{"moe_layers": [1, 2, 3, 4, 5, 6, 7, 8, 9, 10, 11, 12], "positions": "rope", "qk_norm": false, "learning_rate": 0.00339, "decay_fraction": 0.943, "doc_mask": true, "max_steps": 4593}
Below are experts of layer 7 (counted from 0) of a mixture-of-experts language model. Rows are named router (the router's row for the expert), gate (a neuron's input weights, with its number), up (a neuron's input weights, with its number) and show model dimensions 96-127. Each number is 500 + 40 x the weight over its row's rms, rounded and kept within 0 to 999. Numbers have three digits each.
After each expert's rows: a language model's description of what the expert responds to. This comes from a sample of Wikipedia text that the model never trained on.

# expert 4
router:499436467526453531467529441493495510474520549530544550486457515544525564432484488476559524551510
gate0:500522513543471486550517504518550502511411527529556520524492503529499468473482538488533580503444
up0:511517471467433538525501540477500502527530468460418499546566548453545503586543512471532553542518
gate1:505443481516492511529531540510482473545516531577535489491467548479476516484546474489531532459450
up1:462506494487475466509549466459517492499514456489555487583501532498535427472416537516433483481520
gate2:470476455520433472464489448491476478545607525457486482492563486537513529480544564566557504524487
up2:534445544522582530511421513491495535474452493514507496475506463427512485435449515507489441508465
gate3:527515440480502523534500522537442484489521487483492479502511483545502545610477485487563487567488
up3:467587564463499492488387509497560498530509441483480486515440580577491440462485533507396534437516
gate4:504458515513475502505419431530493529452560500475560520475486485530467550490422466433527509449552
up4:523518498533519496562397558556525556524486544557574411463521507545479539457437559506520501496530
gate5:500481489502530519475544483522446493510507481528529607494465424612506525492422477499572501511493
up5:516485419519505451531542533501453523489497510538502538485425528526493490483498420561517527450508
gate6:473492486443469548504532552511522484460474499470520510509576468556441541508484511518537516442476
up6:525534480542462477437484541572552500564496534586429434534542465469468522492594516508537501477445
gate7:486516506515506567563427542540424553506569479490510487477468548556466578496412465509482515522508
up7:504429487415537439458508471521466536461447429454498553448519482497544529492535517415508541472469
gate8:522500538467513519506437495496413527469403525546552457458472449527445420514515561507507465525516
up8:553516485513507522414492495467503497495533538519447497498575516469506473550462474522489563607474
gate9:514456484507445488482539489464470583493547527496514528502503479522461497431529512500426461545487
up9:488497486512497516504565512501547567545471550508548495541485414498500528445469487568500510489555
gate10:532436491518511554475491459491482497495570487518525454511546494529531448488435540462448543502541
up10:480548540504537502546451605504498494535460495510541492479527428549526480498471508523516529435536
gate11:509493533470444517473554487508527569482478486478532542547408554501480446459468524544492508428518
up11:560467462530504394481542487474475524509444482456469557491518448506501475518555481446558454445531
gate12:482476489481474519475504442529513512496551486494513503450546465437554504513398474534512519528529
up12:541492557463484516470522526446482486416528480485524492512478515542442443486530537487518496434514
gate13:545478531514482509440510497527489507536482546502500526519534473495515549456480485478537509510603
up13:414511543475560520503494556473421420511522475535444536518549506551503535569519537424538481476420
gate14:492487437517515480468498539518458510552570513503450437388536419466557484579519514488514495477498
up14:434614496563542517504546484490488561532474484438452433502542563446499429498463461509466547459509
gate15:499476485477504499519469521524499495454530561430572445424549618502548502521521458426545500500534
up15:493540475499499449446474527489501537509530487555549478453543586496523457516483494387503557541526
gate16:499490553475475551477522512475453446480468431519463542514419533543526536522559489494483466554528
up16:480535520479542557508502489494498506528519482469496541519570540505500544563461493502527462542507
gate17:491446526447500438485515500490521491503510486532545569511531449480469470482495470429533457485468
up17:497548483508481540506464535490476468455490465522524472450498503516486470448479510473555488466474
gate18:491439469504403458478568490468497510499469482534536485528447526566456541468509489565475489463463
up18:508535460504552563458523509511491468516521501463561542448523491536556501548490504493528522489548
gate19:545478466533511533458481529372478438466548509558525573476509535534456558459515476479527489449498
up19:469567518487512586449470504547454484474435479512502452445520489581486465475523443522529443542573
gate20:468509487452425466465489493520523517466497486503564498525463450488437481488502520541430514445484
up20:551500610469450480509474500525521426469490524514517551526463419458457522502563492468506527570560
gate21:512487487533499477488547440483493489476455522507523571545421478518553467446438479416530533463519
up21:516451519547462477489515473506471516529467560541555578563474442530466521490462458436493458491517
gate22:454531489487510514500553448506564525490504495428510464485500452509495541461477483492460452503467
up22:503448517550572548566514453517552513490518484459468529521533455462496476457496456464483534482486
gate23:494529452488469512521473376524512539510467447510469490556514477491557529504478613528447503462436
up23:504555501491513483494480535517470564531533592580497467493435437441570448423463523537614508482495
gate24:538422498521492507560547455435491504501559565545494525516469513512481517467576453506466519547525
up24:485432490529433460468536494548510486489512540516473504480447440478504569503481493572499441453481
gate25:501463404444554518515481558530439444511529514458508530460515505610502496552480483572586452470474
up25:474536490519552532584495588499504460518492469517484492509538424491517463567503501550529586483498
gate26:489531520511536514418531563469502501505457526415525467508466565562474503497519534506567547496509
up26:479527528534542491464491549508489455555453527453481477448506514467458550488457495526566541552555
gate27:418444542450483564506583494447460483511502461449452523490479459517530502455472484482474522502518
up27:489528551488547512503526438495470603487472441485575506491515556461514481571465552487495513501522
gate28:497440538523450538527425488479492436473488528527543564468529527533509502610487492489475515536527
up28:484566560463469497455454483495542484511513508505518499509496506488483480513441475511550517593586
gate29:493471463477548484466534474470549490495511546505504502493541506485563486475432546504596511569558
up29:542476389458548500482448534498515496528435549503504388542531488505576537501499447446494488469593
gate30:482475477531576461509470601547466486487558518460537468497507440582477469486504477552511477469518
up30:539511538470470508480446467465498548477509503474501516491441507499449547471552542440349524445498
gate31:473437486477518480497449573512442551507514473551472511435472526444534499487502483602507479523441
up31:505473492507492484459489477458479455484519526542440532458470513473530505514510479542491442503500
It responds to: Word-initial lowercase letters. Single lowercase letters or short pieces starting a word, often in band personnel lists and tables, such as b(ass), t(itled), l(ooking), lead.

# expert 38
router:511490479522502525502521474507507533495535472450544528445445538529513524461488576445503544498513
gate0:405508573551519445497456541508525483509539479561523480471512556553512519510458469439403494488562
up0:513496452438584549463514483464451539471397446423445522494483530506526505525511488540526433508488
gate1:509495581482473538429479478510515462521453480481451523505467533473515491552533426539534544599549
up1:482486526521440420497566501488507513477472492489501572534579472552504478491498541465493440458455
gate2:467512520497499543538467579492488539527449463445522557460444495460522553490516548496512510570427
up2:489471480510568481445541408475486496514524526532473461498439567474539489501503493550506517431534
gate3:506506480473551544492509511521468501460456462473601493536525577471520560590487505448573503461480
up3:463460438467439528474583429491536463498568521472496543514491436505481516430469471470516493512515
gate4:499552487472483527458535523453488546501531432499437460411454561503506448530528535437514497520486
up4:527482506543474496567457497469510552444495459490440480544477520530462496479525489398442571487505
gate5:500487462521498508540456546505517518509553455517530494481445562471469467524459526560468517473536
up5:541546489502528481569509598501510420468507592469504560441551510498533511462521472536417527514492
gate6:555478417517478443469494385513509581478543530566519505506492482540484538502531525526482498562464
up6:525538499573505471510426453555512440558437485513468474491516491466496459544522533445482531535443
gate7:474519581512504510535484525554436492520485542478515509510510475478533515537522520553528456458521
up7:513551443533484523501534429483523497501465488524519558526420532463535562505504505532545513565495
gate8:578438529506487532486520610464493575470483520541523438477483566484498542591500517454435470577455
up8:479485460531530443512461549511512537509590500484472492426529494475448478554522521469461492550501
gate9:502523506531506461538550463458482488523547486531497504604506515456476509587432526472513575505493
up9:443481506518476466486549496463498506504546440532472501575539555499468546517444549595473568534540
gate10:429452559498489497533531547492492491540419499533498532496476496513466460411440504534455492482473
up10:451528549507577461549462501476505492522498523519439508504445514467535486436470407506448515496511
gate11:534475501531467543548481500524510502489453456509505533523459523474527570471529525480446475444471
up11:544514497529490508544485540493538452537503498530511478510489469429473502503561513492431443410474
gate12:502469510501583480539460494470485591491469495429494445474444536506461502536518513507452508463515
up12:435508545505565501490456490527476446529539482549432494500510485525517456513530426586468517537517
gate13:522520478456537599498513456495482499493530483523585498469480456536508526557454508535535490469491
up13:509493488477520562526433391505517505501555516562463527512504487507427499482424538509538518496460
gate14:466527467471567454492479481501480529419479478534447493469419483461463516519553498490558477555525
up14:532507509520469484494549535476477472561500456395567489530502520505568433477501443458516532407502
gate15:520536522511508508506538487529504533526532554452463464575555537497434539551391505582478540568508
up15:517493478522526465514493537469453519520442506481439508511475500480519486523576482473492490458475
gate16:546544527525512508543417459522527597515473424570547512529401497470503567536510482474467520489472
up16:577533450495524527514517544470533478491539579586442486537485559496507526507450505500456473548544
gate17:503562508517497531510500558519475576518552518528580543487507485574478520485517523449496516493484
up17:521499554458437474439532484589510509468456534421505468518445557481484530580547497511474495486555
gate18:464425494530551510540564542501465488480445446491452446519549445465552403497454475568515477508499
up18:526530511514426489477516438487451534513538575466517551516538487555536528493498490539578503559515
gate19:490532445560520540501431491496512561481489489472524475511466573475536468497454524520450536469467
up19:454518520494473484536548440497475466473544527526478556539477461481427501478428479452514451486432
gate20:501476420495546488469462447468532482514499527375472508467465572486527496494579562543483554494529
up20:501520504511518533516502418477487467534479508499425525487597513482461510450505498536432551509492
gate21:537474536551449459474514540498484476485421543524421526525446492537440483497571450501491478491450
up21:434446532531498506487461519522503489551466495553457475520506438514523474396524508508508565441514
gate22:503497486514464528560548544477488458499463455477583572459532452450492551504446448447498387534469
up22:535519482473526564542392496470506548506512485520469501509497530499488525569457496510483540442439
gate23:449535539464561549537534538497449510517512548491519551439505461504560474525498472504512595438466
up23:466481481505491536473591518503514459560469563490444500500600432529517496438524457500479471477444
gate24:497542452526513460529477461490548498458474429509549544480504491508482483414444510430528531485449
up24:514567513519483514513500519421470462465477492490569527495469517484453502528511481510504519457503
gate25:527471468519463474439497478538551545527539511486587493534459506489556534554435552510549553562547
up25:529537467547493460454508504566545491565449527550575478519517496527524463513496496506497498464515
gate26:556528538492456505481566551491470445521521545474534457419512552499545501544546525471519462475555
up26:479524445468515496503489439439478540503497472567499506554514460598437478467489485505567453548499
gate27:481557449515517510436523455490489440525589519433498521401520467503536491428515537520511479512503
up27:532484540487460479556448448454499518453491442520463579550398612485514523547556469483470531405516
gate28:551390553551478460506476546518486469476465529483497538558516572523590528536464486487494519532518
up28:445510458505535537408525472458499446500458532438550403501499512496490442454505535543545490426538
gate29:480528462518595466482574462516502461540471500481475459509530514495575483456450499424586559485466
up29:544463520487532517458554527509514509497453493528507423487481487503570585490604456545493511496456
gate30:523500431510533480454450499474481522512530467545490481471417491485539496435587501519469519503417
up30:435524475467455497492531453593479464524454551472607520505508443520456454467475531516607483453537
gate31:462470505499469481581485549501452562502455508498502442504538509543527555550462435512484463451421
up31:446570478514533521536486504466468459503471464387498448472490519503472469510490503500491555472445
It responds to: Word-initial consonant pieces. Single opening letters of a word split off, mostly verbs after to or was, such as c(eded), st(op), st(eal), d(ocument).

# expert 16
router:516429511510496487493552489485515555425526497489571575498483565539550533486483484485511599509549
gate0:540382428546481526443497445469486622476501478477506504515474454525561531521529502522560452537466
up0:593437510528453492520445467483457517524472431499490575544475526445548513503497493482536539446441
gate1:525417520491526491503485500486491490497489498538428574479437511517472602453543480482493553460479
up1:543497492566513516582481536457498471509502480536431565461469482503470529479481438531491545458500
gate2:484456484449528518515497498466557506537469443562528547520473494493468504543473539465495564502483
up2:536491471495548498473414559516541545500489494534509492493398471412481450522482529449464547524490
gate3:564415480500469517575463412475519522489451469535497524582493522465546559467476562467471607485503
up3:572480543444502502467544482516454448545534550445460482476539467476499482487496481545486445477572
gate4:462486478496454539433579530535488458468551525449549532447505529533560450463525454515486468541537
up4:497544480493508522495479450458498523527471480476490482476418491491585568499479477481533465515522
gate5:474450438517449453582511484455498488476507525563512573490465491468418512543479522435514592509484
up5:450536491471521469451526538506481497546488541445468497517554467434555489487458489539537399500442
gate6:433528505553527511535477530495510514534541409481532544447511533505503422521551488488453491512506
up6:477525500522499532547400544486516477510525486501475487509490566488458412511469471475472563444538
gate7:533515512446535464460463500537496507540501446492492560484526566505529516512596548522506514579435
up7:521529533458514467522430553531508516528528495480548492451540547488524459532531559507499552508426
gate8:532456489550481479475507507481508510423519421535470455585529469492429522523432467530431539451488
up8:509548465430458456513567493476523429522491476471510470561482543495515540520473460435442518460560
gate9:454495511465467475472514484480481534450480468522459517453425412481546456437459473471554522443500
up9:573467567526538460564539436434531508483496535486536599529519467445568505455504478503469550438523
gate10:515468468473462513514455555502556525478554449456565423463435520463531516483493618472434517535540
up10:503474520444523475504575495533540507510472526490563419492503523505529506481491602500424505510479
gate11:488463446547431477500520494493537456500458554477496489493496517430521457450436471513491551510491
up11:484480526560566476512429445523508528494474510503438468457446458488512441421421463472547502460459
gate12:429501483493581473521508504464538534509457568528466567457449511504509432495505483398501539476450
up12:450483487476477486529483492447518478481509526427560577526475481507494478450451584424501502548527
gate13:497505530529534543478515524517521514516466496477532473476530522556603509525550499496482582503555
up13:452488539472448527481492508477498495447562492430518469512544507497538480479528472533504444514465
gate14:494423517520421491513486499540534494412490532537550504490455528495485523433498485530453493492528
up14:484491494505466521506568477547507481524471523462585447488591547474557477473527565516430511525530
gate15:537451504521474524539426529489493524457467516510464519562513476471553565553452515463496539489468
up15:446479476519504495493502557520530432439556497523499425478477517476489467494543482586497450518516
gate16:565482510509495474502545511472445453504537505490558484486537476503492505529480478545531526495492
up16:490468512509554573454470522531484523492513483466538527497508489546573455571439503547437516529494
gate17:515421444474504531496446478487480555434453452525511560546441441526526515496494523474498546476504
up17:558444551520498498506410531487540518436447503555529493599463525465528446483539515537408588508495
gate18:504508526465526485479607493501537551452566449440543595491538571502477528454481534411467535547483
up18:566528582492436467531545421492524579460533407529526567506497470495471469457523504486423549482472
gate19:509565524482523484512538591524476481507503498460486450506578516551588455485491528518527556505495
up19:502459502488516480526559446524553502481437429531444561499506437458506458487593570504448503590498
gate20:525500500410504590488514492505505449496556590489527503512562466541518447455474511546438490568467
up20:472545506488535504563505562538538486488415521541511574523500482476544463517452457493458540565469
gate21:526474458526497475539461552417544533463463508522530529521433555450467442435472501499537554516513
up21:527500487519487553469467481513445400480526485565462478526520475477592496444494485444487521478421
gate22:546486414568523500502491443505538514430503442471450531528527531487543438456520473552516555495512
up22:470525546437590540476499560535447397582479533487516420450515485557498534554480513449587451488495
gate23:545476509482474515530474485525502572489490508432485486484521547520536537489511502468503615511480
up23:493532486499389509498413462478476483432487469456521530550477553484485479514503529511496568552528
gate24:567412463503435493527466508484448549519546501525464533536513478562559531433509485464489519479459
up24:540475529515429491544460484520505507516493493440469525494510518446478547403498462451547558464499
gate25:484452487519450476453467490488523439416516549510419467531485517483524515519469510554460545508495
up25:413511553501465474473507528486524519478519518571541563584552443516561528494504568542476522530497
gate26:519503524519488467521552511464459576551449443531543538547525573525509466551501521576445533532486
up26:492563475510543483422488503496491438488576516467492466471533466496488477502603368533559510445543
gate27:456529457492513504489509496504492535589471522487524399379436484577481480578479579464474538495548
up27:573478523543429539482470463520488517487480388483529477552489597498476522543470540440441575497611
gate28:568387462493433509511492531487463516438390432518480499611435526506550505475494521519531516511496
up28:454606513443520467448547489516472447541524535510499464432513478538347501536513492504530487515552
gate29:589498480509561517492500532511466447387541471481448482445443524570531524521485499496495407501477
up29:492508582503562501507487527552545439476442507509441488476481473507507537485544491512492536500486
gate30:510506524487463489484450547533526466489523536488538521473486489462523526599435476506459563502567
up30:515459521561499469407560508455462519516571520474490471433468515525415531497447508606505492482431
gate31:498444408545545425504535456478516461445495521518460490433412556461519437507496512478458549536484
up31:510443443531554467489536490487553508506512500496476540459488554493548499448505477475465545497480
It responds to: Lowercase word stems. Early or middle pieces of ordinary lowercase words and verbs in prose, such as relin(qu)ished, (d)rowned, (w)anted, (dec), (oper).

# expert 8
router:493509451440505548433545481504500525525522523446581538401493541553521500484471501474581536533521
gate0:485513475502482474454545532510498521540427508501604461511532568517517481478508506428519529543519
up0:475522495547419502480567425501540554506543496411606459495498559540558510438536507517463537461490
gate1:502473500608544593523491430398451554509504413520451460429508577567569496514524480471486510520501
up1:490507463445436465479582463533479526438484528465543554586464474499450522431436569425492515515480
gate2:426545442539460596417557541495538546510446543448532511498524427513555467530518454510544490507517
up2:504484521469486447524494484523551472394488466569487449479537538429515571478386491506462518517535
gate3:492501495463578450457486482510490472470519518468414533462516528483531419498465470489602559541543
up3:515496546540550478607438498471519530484407438538452495587484487445470493508515539503520523470480
gate4:453501552538526493518475509521511548524529550457587537402524506464522501523494535447539519498494
up4:452506553435511493557488598515459440466588530537568528499485417523465539528480496431500440475568
gate5:569497501484501560408504418500457544461500481495478492438504552500551498461525528470491453540573
up5:504454510541457456432489485519538511483443485458556578526472554497519544560489430501467526484458
gate6:574527480532505554444490588452517467489497524472562460468436469536488449447403521445522500541541
up6:415474522536567548497519528531514490536452551540487410486524515535510521480581533527535538532494
gate7:554471446437447569439504510363463471503557560512509505477500452549490533458507442532548454608554
up7:542509477482486467469477526401559420520569567466512534464452509530485428487525505444559521568511
gate8:491510510549552476524502516567509418500548548476494460432524556436512440440479509466452509462489
up8:524495526479497542398531516434535535449498497515558554544523520536554536435520533543489484542546
gate9:471435413538486455476526449530437524495459523520453522511435505575477506424493504514524513468479
up9:528480535536534490532437438489511534443516422526474517566441531460501489591467509503517486491477
gate10:512505554453509462453480483538529499539496530483536547500464445549505493468504493482531494457514
up10:496475444499521473526526474491458493472566447464445479569471542497529531510455493482463580510438
gate11:580552543442473518551522509542543492555596551507490460412541439538540474466496408464553485471527
up11:525508504577478469501419522465464544547516510416477506508456587451514506498515550545523513467518
gate12:505591517469516546480513537539451572517436572469509507542529470497479518545464438537538472511563
up12:437472517442559518574510537511484508523451435535473395563481515406527481501496440483485550455456
gate13:562527443516528484480484520481517533514537530538554462512472500448532520493495524435401516462563
up13:473443515457534544460410464497402483503509434493484489529463477614530569493490486517553473490530
gate14:531475436420468555516505473472548493449470546430603450468465537497534481565475519450512547516473
up14:561530441639549573471569472493576488505541546481563532417474488520419497470494512440450536476525
gate15:593531485535569537517483497460512492547444493476525532470512467480495537481494477456510589485463
up15:488462472506521467553566497473514541506527528490558506468587543502536512466464433512463555554471
gate16:332521528443442488514551523530498557524470481518470507537498560462527530523527507489485445470477
up16:392479536471484534423500500447474536513556498438506444440498557546516491481500489471592496473494
gate17:470511528436482512439513455521462416526452516483580537507467584474471521407477507477534518509506
up17:507449536484476474500508456416479518428507387493497519507519466494465522502507511502539446494520
gate18:521520512536462460512467488445526480479544448468520465438431532482517480493468541511505536512473
up18:508471555458527557491421502479499497549480534467473496533474533542521491473491496478511539484559
gate19:381486530512523529557480472491534538567581479494502526482559483478509474505528501525500530571493
up19:475501524508579532538526529567514510494533521529438540522571537481556509561493498506481484459433
gate20:436487470503513457584457542526548508453527505492520508439479503464456474573343478526537435502515
up20:458446537488564511508523527549570524535524505480592443453442506521516453506483482545536473515494
gate21:481553512496483520512510470467465492470508510421577431454483531480496472464473532516457562515546
up21:446486454541470458528521524507458516516501529437472540471498549559509544552462381500401499533498
gate22:572451533489454543495426446483491473534525491575470530589474519467508499491505463498440610474540
up22:499463469471474474489516545539491454495466451477474567524548530502530497517524460521491480525500
gate23:560542548593538505547507458452531505541498487504565498495508584517540482468451437476469604537594
up23:556522498479534464509502450468534499535491469471464497504479544489524514459500500551506521472502
gate24:450597563550512552523461506456461504600549545530548526457429486462524443450473534507486547512554
up24:451498498522464438527486484458515535541504446415500559524569493495560496476561493510437480534476
gate25:539515474488507566497566513477506475422549541450511533456536487532491542483443409483546487537551
up25:511554484535525438500499428474509481483573461508451536503508508554493450470489545475559490578561
gate26:515482463451474574454591488490562466532421580496565555515523496536488497568493559486468560447530
up26:497481504503510478554469568507525578501475496500434476571513540511554558460441544471478512474470
gate27:446466550512476486498458535477520521496487469421520500516472518521531527505496467475539590535549
up27:509492501452522488499543570501448482439571555440530523420524468547464485499474445546537408459489
gate28:494572486408476434524530523562554527480446565424523534489543556460591465528472538499508519566497
up28:523505501464436589493484515521527542439527486452596496427523438465481444487490529494494531429535
gate29:540446528405492497487556513534502455474505623459495519516433504546544529492443459469538530465490
up29:444417523494513482525507470506500500483497486472509490430536521512438452500525554477496425512584
gate30:530532504532539568444475520491469470567485531447511510408490522451540522533396546503520475507481
up30:503468503473450466524538473475549460498483551504563461492465500457475456547521541502510500438512
gate31:440538520393495546489532556531536519534471562461531431462571472485525508507424505504462511514545
up31:511509464542575513539480577424518491475502504526479603497464449481479475562520584537608532510470
It responds to: Proper-name head nouns. Head nouns and initial capitals of institution, war and organisation names, such as World War, Tiantai School, Umayyad Army, Department.

# expert 30
router:524474482495435549444540431443445481478523467462489538451484524527483540469460558487524586555522
gate0:502538410500540556481550473420509489472488473486518502481547563513473452449515496501536474517545
up0:465556521480528518453550529535526469539557464436554497479497554502497469563500515514601514573503
gate1:550442493489513488559513520589523453456481547490526527516436583515490499518409498546499536451504
up1:475537538458499529523496419447511552503626491515495513478509490528495568464554474477507454571514
gate2:528483402548486536536485530393553442553452426546508472523477535485463487504495530465479592540477
up2:466469511531509496439527519573484507463500558468547557463554470496499492499503524560514473452511
gate3:524515480516477484513514513509533502560421427556510539454454549462519492514416502557453539489520
up3:499467550497526515509492448413492492571459438489477520473488518509535456463491476467525570533513
gate4:588571458543472508507507455459536462459446404482505440534504612525474523498507525450523550508508
up4:500591447529476544577465559576495459427452500474529478505484594497508517503511477479521536509486
gate5:516486560511515459530478431411563511537486545610461486526472497502533528473550466490433498526477
up5:550504564498444477499528473403510528495423536523444590542507550463550523536519512546418468497521
gate6:487536622481489448530507505474496537516504527546524528516518549498521544456576494437501547486474
up6:526499530509535399556485502448471501516463493544524519462572542529492541479524478526533520475538
gate7:490515501517518432551480440474534457527456414481426445562476504420473424550552526458456564486442
up7:489472523589436518402598431511540479521481514482517466504419516478461492566502405508501538516476
gate8:461553495523458547533517530513538494500522465517422606565505442499487528527520472580479525443488
up8:520519510519518559485484460483491488468478485479525401529546544471466498521520536449515571528525
gate9:493535495535479490513453531467492478485473526472518467524481538480505595455465485538466428466510
up9:520469573455510491486539453492471509548522525495542487449524472503465509482536508480535579580491
gate10:485521434523476505443484388418503455537469531473598478505480511489490535484552574553482505474508
up10:465488599439549460468513558538510565467505494465495493562517481486510493476524512463467485489480
gate11:525489501457439552464436484457560488534495528487448441559464654476499516427475496470434560488489
up11:472450514456566404548599582506571516462536470499551466463480478483484455577469460517596491474511
gate12:520493554525515456512502536486484467422483533485539510501457527466513518531415441518440478537494
up12:534449527524460536482486557498436495428517558502414562483441499490488499530477387508550492578436
gate13:526462503521511531513512523462579518413474495449513498453538573530505449515510536434489457502516
up13:520546492570527472539465560502521474519447474467549471480476508454467471560541559444405492517472
gate14:488461499439541522445492561502520511411493448536536384430514530551502541479525546522550507546516
up14:460536537468483568465464576512466523430533552491494556520540500551490470496524540509563443485488
gate15:472516547556514509514505499539398522491505480462468485486517558486510536490476499485532476511429
up15:533495452493534485508465463525568538505525473566538504479515431532503495459466501446499575469501
gate16:530537484515416479506496475536513433551492473523452438480541505537500461566558602557475565480479
up16:524491535563466556542525424530501513535537441564453503473522481446492533526488514531516457524548
gate17:435539571490449463473518484485511489516536619502503543433552559499524524488491482537539496518450
up17:543501515558496460500543397566545531447477479504505511543477503441480423484465457449450529458490
gate18:494455508561492483505468520461526530454495455515515417473501468529467413488485504496463530529483
up18:492499601445475553533516485504515501522516567558461438474541394521475464501478510546499545446515
gate19:494501430501505513527509523543510488558458504537519427544506461516493430519461469570575458510478
up19:554394504441513501459526466471517529470505413455527453513505554445484537426563452433467524491504
gate20:513528451490555517543444423513577476506446504519511492522540543495583480441434445448468547500560
up20:534519448506480558562469456483547514555469409505458511506503516481556508490488498478486567449552
gate21:480519549553500506453508580444464468491490512496469408482488503490502434477440504467480489486480
up21:484478449501473513473512448511531508521517463426519456499442535515518505493549484491493468439516
gate22:482531425482541484502513452521433502471592494490463434511484531544518516458533496471526374470524
up22:520495494515487536501501536493446420507561551436422434523536586483485575457560457534499461454497
gate23:505519536525517515476458516566527532520533555481516451510587501476491462506493506542469456418503
up23:496422576504493481494543457510565524533458582547572454411521426449447551533459419524462518548473
gate24:467521529497518574474507534603510508447499419432506525502549491501564502484452461488460436424506
up24:544483438556431489500460530520427459506454443494448516555518489433492489506523496502498544448490
gate25:494492361525502521471529474440508528516448497438458503556513462494522503497480473486546495508484
up25:528518388530491492516380523433467499461426458440456433522514529472508498484474482500458494535489
gate26:470401549472491503511521450494515482410544501488460566508562481495469450511542448533482487491534
up26:481553427510512468476517563469483517545471495530534499467464544477488540474575501430501486521478
gate27:515573545467523487534508580549572471432453464467512548457517539498496498466481456552479437415551
up27:505546528493519459555522449436466498545487426532488592535489438458527452561580495500513469502531
gate28:517509501527501412542453485502469442458446611545515466508540486522450443510509537523448602495445
up28:514474461449432450514443492414507483529501583503509481495398546534466485481430566432507554532511
gate29:488484475493546463460501470498454472486486518488509410506522498598490419456480485487482496424476
up29:505506504545468521466515509452583498447542422470569491491490519529542528479509534476442484507522
gate30:529482445506471453449505534440577465478535452455474436481472477526483488544534465483525572492493
up30:503502460535528470544457472425389520519505451494508585514495548484545448461416486430488503565534
gate31:460496450559561444451476567508528496453522562490615476489478472500500414451469509486495424482507
up31:503509537449466541556501453496482442541505491528477517508530536459488504528480489499443602543500
It responds to: Clause connectors. Conjunctions and relative words joining clauses, mostly and, also which, but, who, where, and subject pronouns right after them.